Weights of a small mixture-of-experts language model, trained from scratch on English Wikipedia: width 320, 94M parameters.
Below are experts of layer 9 (counted from 0) of a mixture-of-experts language model. Rows are named router (the router's row for the expert), gate (a neuron's input weights, with its number), up (a neuron's input weights, with its number) and show model dimensions 128-159. Each number is 128 + 24 x the weight over its row's rms, rounded and kept within 0 to 255. Numbers have three digits each.
After each expert's rows: "mostly gets" lists some tokens that are sent to it at least half of the time. This comes from a sample of Wikipedia text that the model never trained on.

# expert 0
router:104095115131128151118136089149130126155116122150110134167101137135090106111137084121103125083130
gate0:130127147151107135128101081123137120122110111112128164129091153086137162195146128123147092140110
up0:102129135134114118142082143151122165119108133150098152139130124150139124083138130126136122139134
gate1:142159134132172150110089128141122141109123171116149122158160141131123142097127147156135190117106
up1:143136104108136115113177122127138108115111149115130183126095132163114159129147124139128104109130
gate2:159144171143122144136139103159133116095126138130134149108114120116163115148104149102135131101115
up2:109149117133144130148137133133098131171145138109122093143136094106104116072172136133144133098159
gate3:137095110133109148140089154095087120169111098101105097168125144191178176143083086100118127098134
up3:087119127115119130153199136123086107182133088128109132144110157133101149126145091065149123162153
mostly gets: " dis", "-d", " d", " \"S", "-g", " \"M"

# expert 4
router:118140162144114115172064136153121141108136105144124142107136134119128118116167147127128092104128
gate0:091125107161143111115105146159150116138154138130142159118103136178130139158122140142146151129153
up0:129124145128180134083134132188151108108132117115126143132127139108161103130162142127123118137064
gate1:143107112091126156120134138131134126059088132159123177155095139122119137131147106085099078110181
up1:113142126156158097134159098159144167141135089109131113131172137159137131156075100169125147126034
gate2:139106110130182136168099131163121128104166177097132136111096148127169131111112128108128143139115
up2:133158140140191107121141127132114094119135153162102161126157125130097172148147109108099157152126
gate3:134114124082108135131133171177095091149107115074110073122106160092101148168140117151149149109138
up3:123135123149115122119127139118062129131141157109108103165147163126147105157139105157118118133138
mostly gets: " children", " students", " month", " games", " school", " day"

# expert 6
router:129121122124166129137078143154113156067108090068120137149112146134136087097162153115119087163151
gate9:091124135120160150161148118102116161122160098152127090131112088170122136142095147138150118126120
up9:110127089157137118136151108124102189128150157147110135090119079120113127130149132110090084114121
gate10:137168088134113122103152139111129153130136133113112131119100133169125165152148142149047137156114
up10:138109103123130124153124149132161118164149109171112118134134106104114159151143094134090139136163
gate11:111115115119152162115135155113092158105152119109116089173118123096114111089113125191109159095107
up11:132141146100129124140109132111129140094151120150123134143153155108120080136123102100129143107095
gate12:131119117155139098115128151134086138132092104151115155109127091154142187126099143145111108088145
up12:113133146140101162128111171105134155146120153157123135098136076146144133113122140120131142133135
mostly gets: "',", "),", ") and", "\" and", "ing,", "o,"

# expert 15
router:101125165123133107154106075142166122101117135146088103151135164127088117111118104111147121130136
gate0:124090162095143122113085100131113126131123117112162133119145132128156092108148057094088127138123
up0:119141126142157157136140115144115136139124111114112110151122137119139067133145135135097098129117
gate1:124130135087111124092094113124080125097150100131153152168099176139132155117133105116068098116109
up1:166133118158115171082140110124125108116147115150112111116155144119109123142113126170076119116152
gate2:120161156113107123114078140119117118120155163106136158126118125122100124156127131156089152117118
up2:134133157197152085112084103125111114149137129154114139122165125141147145157121158116145153130138
gate3:126098113120117145135143118130118130094127143147127109118107072113107104184135170126108127163091
up3:095093150120118123156132126166099150120117110151173074136116105124154078154137172132125136187124
mostly gets: " was", " were", " is", " to be", " It was", " has been"

# expert 8
router:123133143175139138146118082123128158132129091116135103147154160151125122099143150130103108118202
gate9:132128149119139097124103162158142145129133107172116113171146120117111109181136109170135117089178
up9:076138160107132103131099148142138098150139127142117142152149128163150154121106086129115125100149
gate10:153117127174114147139152099117168086156136119113163128104145152108143115127112105120130143122138
up10:115084132130122088146119156143133122111106114168137160122129136120091116162134133090118129144151
gate11:171135137137127135140133097129128142135140134147162151152123113149105160077148168141145133102125
up11:101109106108078166122105132123099121133147162121125132087150095117091143103148143127179126137134
gate12:184145135108116093151134153106160138144181121119153162104139132095109112148081100102121105132150
up12:110116127145170104119151108107157117108089130078148116146139123117080135170168137068148108096180
mostly gets: "\".", "ation.", "er.", "ers.", "ion.", "\n\n"

# expert 11
router:079128113178114142185097094114119135119127089113056079125126122106129125130127116143115113094144
gate9:129121086155176119098150165085112143145125121162166129136136125128098122105105148107097098112156
up9:111094085152121085103108166131125150160157094121168116117178145109096098099174144143146105148163
gate10:179149078104146092115141118102145101107150144161140091090146087103135119113076146102082165105102
up10:142177128119154170115176102104118171138097125175136124166129136110187155133148112111109147170124
gate11:126140135099108148084130131108122133105071150117168115146120123107125158133158181121169122114113
up11:102138132078103159133088101123140140110123166150113085154166120116108157106146154087128128106128
gate12:128178097141111142126146116110148127157115117143081087148131123176099152146129107149132120110105
up12:108139100118113117138137087122127097139133161124130122135118144132170143141160144152139128129115
mostly gets: " ==", "% |", " ===", " |  |  |", "==See also==", "es."

# expert 10
router:069129146129134173145102143143153162129115118140109079133091140074118091113124144150099164150144
gate9:114161138097146120118097129176122126104171140136116145141107131112133075119118135137105153122112
up9:114143091145085121164153106102153093113113132153140088119124083135161122123137113131186086153092
gate10:138129109149131115135133155130155160134124155138107132154154116180140182132175140119149120173122
up10:096136104163106116153156142156139160114178138160133140099141160143130146148178163136101117141127
gate11:093106118138132139163130163115152151098094099126097111137131145115118128085115104130118136080134
up11:122133139111172117113137095084147138116104123102187151118079127181119103160124127138127128107125
gate12:162130108131123132152085126134107135135115184162135130113155106097148128138146107143131082099159
up12:104147123124149115134125118127071124107084116085119174138120166156173131118127125100134112127167
mostly gets: "', ", " | W ", " | MF", " / (", " | FW", " | DF"

# expert 2
router:124143133123150135119099135182117151124091102129108137137098162125100093128131114139115098083175
gate9:111126134182152112144129189115115136118101141152112136126135146128149130134194119096124088163142
up9:139146114173128171072150116171128133106131122141119157166117118139114105145152127136122127121113
gate10:135113163123129079150119109123134106154129112091140116124118105138112125132067166164130132124128
up10:098151152137125116136126165123156152153162130106087099119115114119085077101137107134137107118174
gate11:143142117071123153132116122101118153118146121101139102183112128148131129137096138136077137170116
up11:135128087091117162131129120154155134136157156095158126195101110096133129105135122114085076150121
gate12:118129109139126123107112107158095129088133137115088062111166110142153146109138120155109147151126
up12:160122118147115080099079134151128100158111116083119139162144132109074170136126177124122116141150
mostly gets: " on the", " the", " with the", "ing the", " to the", " by the"

# expert 14
router:103166150157120149114130120118125146131103124159100128152104150165155142118177096129107123123147
gate0:119145122133152173115177114144109106134148117136086123102126138153106095116082111090153132133122
up0:124131100131107081102079123142138092111123144128136116145147126163107150117173117179083116131142
gate1:127159105146109122149129057143088121155138115126122133119168086137107134111181110120127143184110
up1:112095182143075113151108119144124117111137129146150168157150107123123162141094135109120114118078
gate2:090127135147156147106047123106097112107131106133106120132157132124114110141099183097108090127102
up2:143111155126094141125105122098116140149109120139103135135101167195123104123097095117088141144159
gate3:086133146157153112153097123119105176151116103075115136132118108131113142145142149103139086101101
up3:072121125195145131147135137104103134126119126093094124128118112147125133134136124079098092090117
mostly gets: " Mr.", " Air", " Dr.", " People's", "CA", " National"

# expert 5
router:144108133121123146128100173092117154108141138140080093118056142152118136128130093120122142103150
gate9:090146142139114114111117122119147122143096144111146108101079137114126118119133132156114134126143
up9:100131110151141149124072128099066119127144158106160094107114111086103117176123114149148128146141
gate10:116136125132143160096153156138118108129126105104128133130149143118129139094118127146155158127104
up10:116139126133127161046108135108117094104120123142126125110109127127113128076117125113169134128053
gate11:139111136125108114100136118119135145109122144142098116084119171078129130116125155126149140133126
up11:141120156146115115148134106117133149157142077103181117108108094111134097129121155181155129161164
gate12:135137157120169156212124121140137151101128121140126135125122115121065137108134133140132128103147
up12:142073093157112067116124153105135123176141139128123165118140181130166098176130093146113101095174
mostly gets: "′", "°", "°N ", "″N ", "- Coordinates: ", " km^{"

# expert 13
router:069147161165131142144109136137129166118139117132065079120103120098133096098135144135114140141136
gate0:106160135123130114122118115138116115107120141147080144150088135156115151103094149147109119106146
up0:117180108126093137151100155105121143115137135167130140088119181129109116101148137160103096126130
gate1:143131108150150122117192150157148118095141130120141156163079162108125147132106109113155127160137
up1:095125147181102092144082138092107069155105115163127122133126168124143148159148155141085110122090
gate2:091140111154158106128149134116139141142147145156144187108120086163141144127130157168137120126123
up2:150106088130135135127107103139125149084097119103195091132159148125153084091137118114147132136130
gate3:146135127112085107105103152129137141111128135104134095132119166142088121090067140180149086158096
up3:186139115089123124112140113115086132125123110149068061134109124166129144109104117121156164165095
mostly gets: " | GER", " | BRA", " Racing", " | FRA", " | NED", " | USA"

# expert 9
router:138121124140135180130121148214109145103138096136115133132129164127122118104083131108124085101129
gate0:101140150153159123132100083133097107138101144127107083128109129153163110126074143089118180114119
up0:141123105122100123130141193139144144123164152126154191144106107110104133141174106196116089126162
gate1:128094157111178114127132099168143147136122134115114115169126110168131106125113100160142130126115
up1:119142119144122134111063160097100119127116143109106140160132082136119131128138076133112155123109
gate2:115127114108120131066129140130100123117144136133152173161157139182125122132164157120109130128122
up2:174115086114104151135139112147122145117107184141113126112103125138097108133161198154147124110151
gate3:119119107080118110099129127143139105103086100120140167128135119117112136158098093131101146109143
up3:144119107136142129121152138136104112123122106103107157143129109160124143126099104115144134073113
mostly gets: " had", " has", ", which", " would", " have", " who"

# expert 3
router:131091181125133106141114137129121149162112103155169101149094140158125098133111108102153132145177
gate9:159172178149137132137152129112096173099164137154124136146171159130199168141135105126150081150133
up9:156165124093119128147116148127151164154125123100152109117117176124115154146077170125143092105153
gate10:153117187136137133135126143138098122117111132116119141147148138128127176173137167151115162138130
up10:156125132130118154137116106137113137124175135115133131126205111144155161164149159118096148162158
gate11:110159125133111158083160126120093118100106163108152134130096147109159089153111122107129103153144
up11:092163142154103153131080123109128143102099131052125130151093087098128134148137154142112140118091
gate12:125118118114139120133171192096126131124130121129101125116122110129108153103119153128116154139087
up12:149117142133156119136136163083124118118125078144107161152103130061108129106127121129130111164080
mostly gets: "In ", " In ", " the ", " of the ", " in ", "- List of"

# expert 7
router:087123156141174154175106110133151145123116129120106110134119137142140152118151129111142103120133
gate0:115112099064089118187128120177150136109156098161152137133090122116095126151105167119102136155138
up0:159129138120157131043136129159091114112080118130141121140129135128148141128153121147134143111155
gate1:106190150126101130118117126087122150129120105112165110130163131147141151093118114100111089149113
up1:126166129143146095151116109125143139133113086148131108124137165167124110096120091139134106174131
gate2:137115066131129138118148134130115121156141141106192126108118116121161085122158149118066122116099
up2:105100140118121136104116086135130119127156115132173158086134156102187144161131115133101131137110
gate3:122089101174143140093129091084134116112109125124125141130080077121152140109136127149121131115093
up3:138138100102149134133112173121101111124137116169089097086136129115113101146133132157100130130159
mostly gets: "ā", "ł", "ó", " Santa", "ō", "ä"

# expert 12
router:129124150136143151138095089135140133102051124136166071171124105090131128090161137150105147133136
gate9:141119116112104139160112156067104124109119131160164157138113157143144142142181111134095128145179
up9:136134116107141084098084128120140120065097140160142121131119144134188135066140102176116119099089
gate10:083107087127116126092106111119121081152121091109114134122112149158138160141141177106145144131162
up10:117149136146142150153101129112144139108131125179127109116155104168136108137142141144131175144165
gate11:110142153133112088141126111108094156107113106128147120110144150178121096152122089117110129172147
up11:104114122116109137138144131115085088133145137111100138104145105155151139141118141133118123134131
gate12:087148126089137117128114122145143071159135076139161113116135110117164131171106135142119088125160
up12:130165138140114138156114109138092125144117131121134165118165128084127116135095155117111113117145
mostly gets: " In ", " August ", " January ", "In ", " April ", " in "

# expert 1
router:093121167146165153124087098125143156113123128177104100144072122133078083109115150104135161154148
gate9:116117103119178127091114110109127132172129111129151198157143118118163132113106121119148067106112
up9:134163098130123116077165105125144119156098135114144189153141134192152142126130138103125052124129
gate10:147152128124119129123123129168113207079142155098148100115136146138089139143138078087079160126099
up10:120137158100114135104119131158119163125133098145113097120157106134149108126115156134082172162137
gate11:044114120166159122146118124158122127079161099157116094102076106169064134119130112164077140123123
up11:108138160156112134138140141114120130138110115115113128128115135102117130139160122122151086107143
gate12:134143172136139143127074087105134184159101133112149141086127102123080120103173218109150134139098
up12:119115098112142123150165121190139115128126173113109129102117159133124118139115111096092097100179
mostly gets: "|", "|  |", "  -", "|---|---|---|---|---|", "L |", "- \""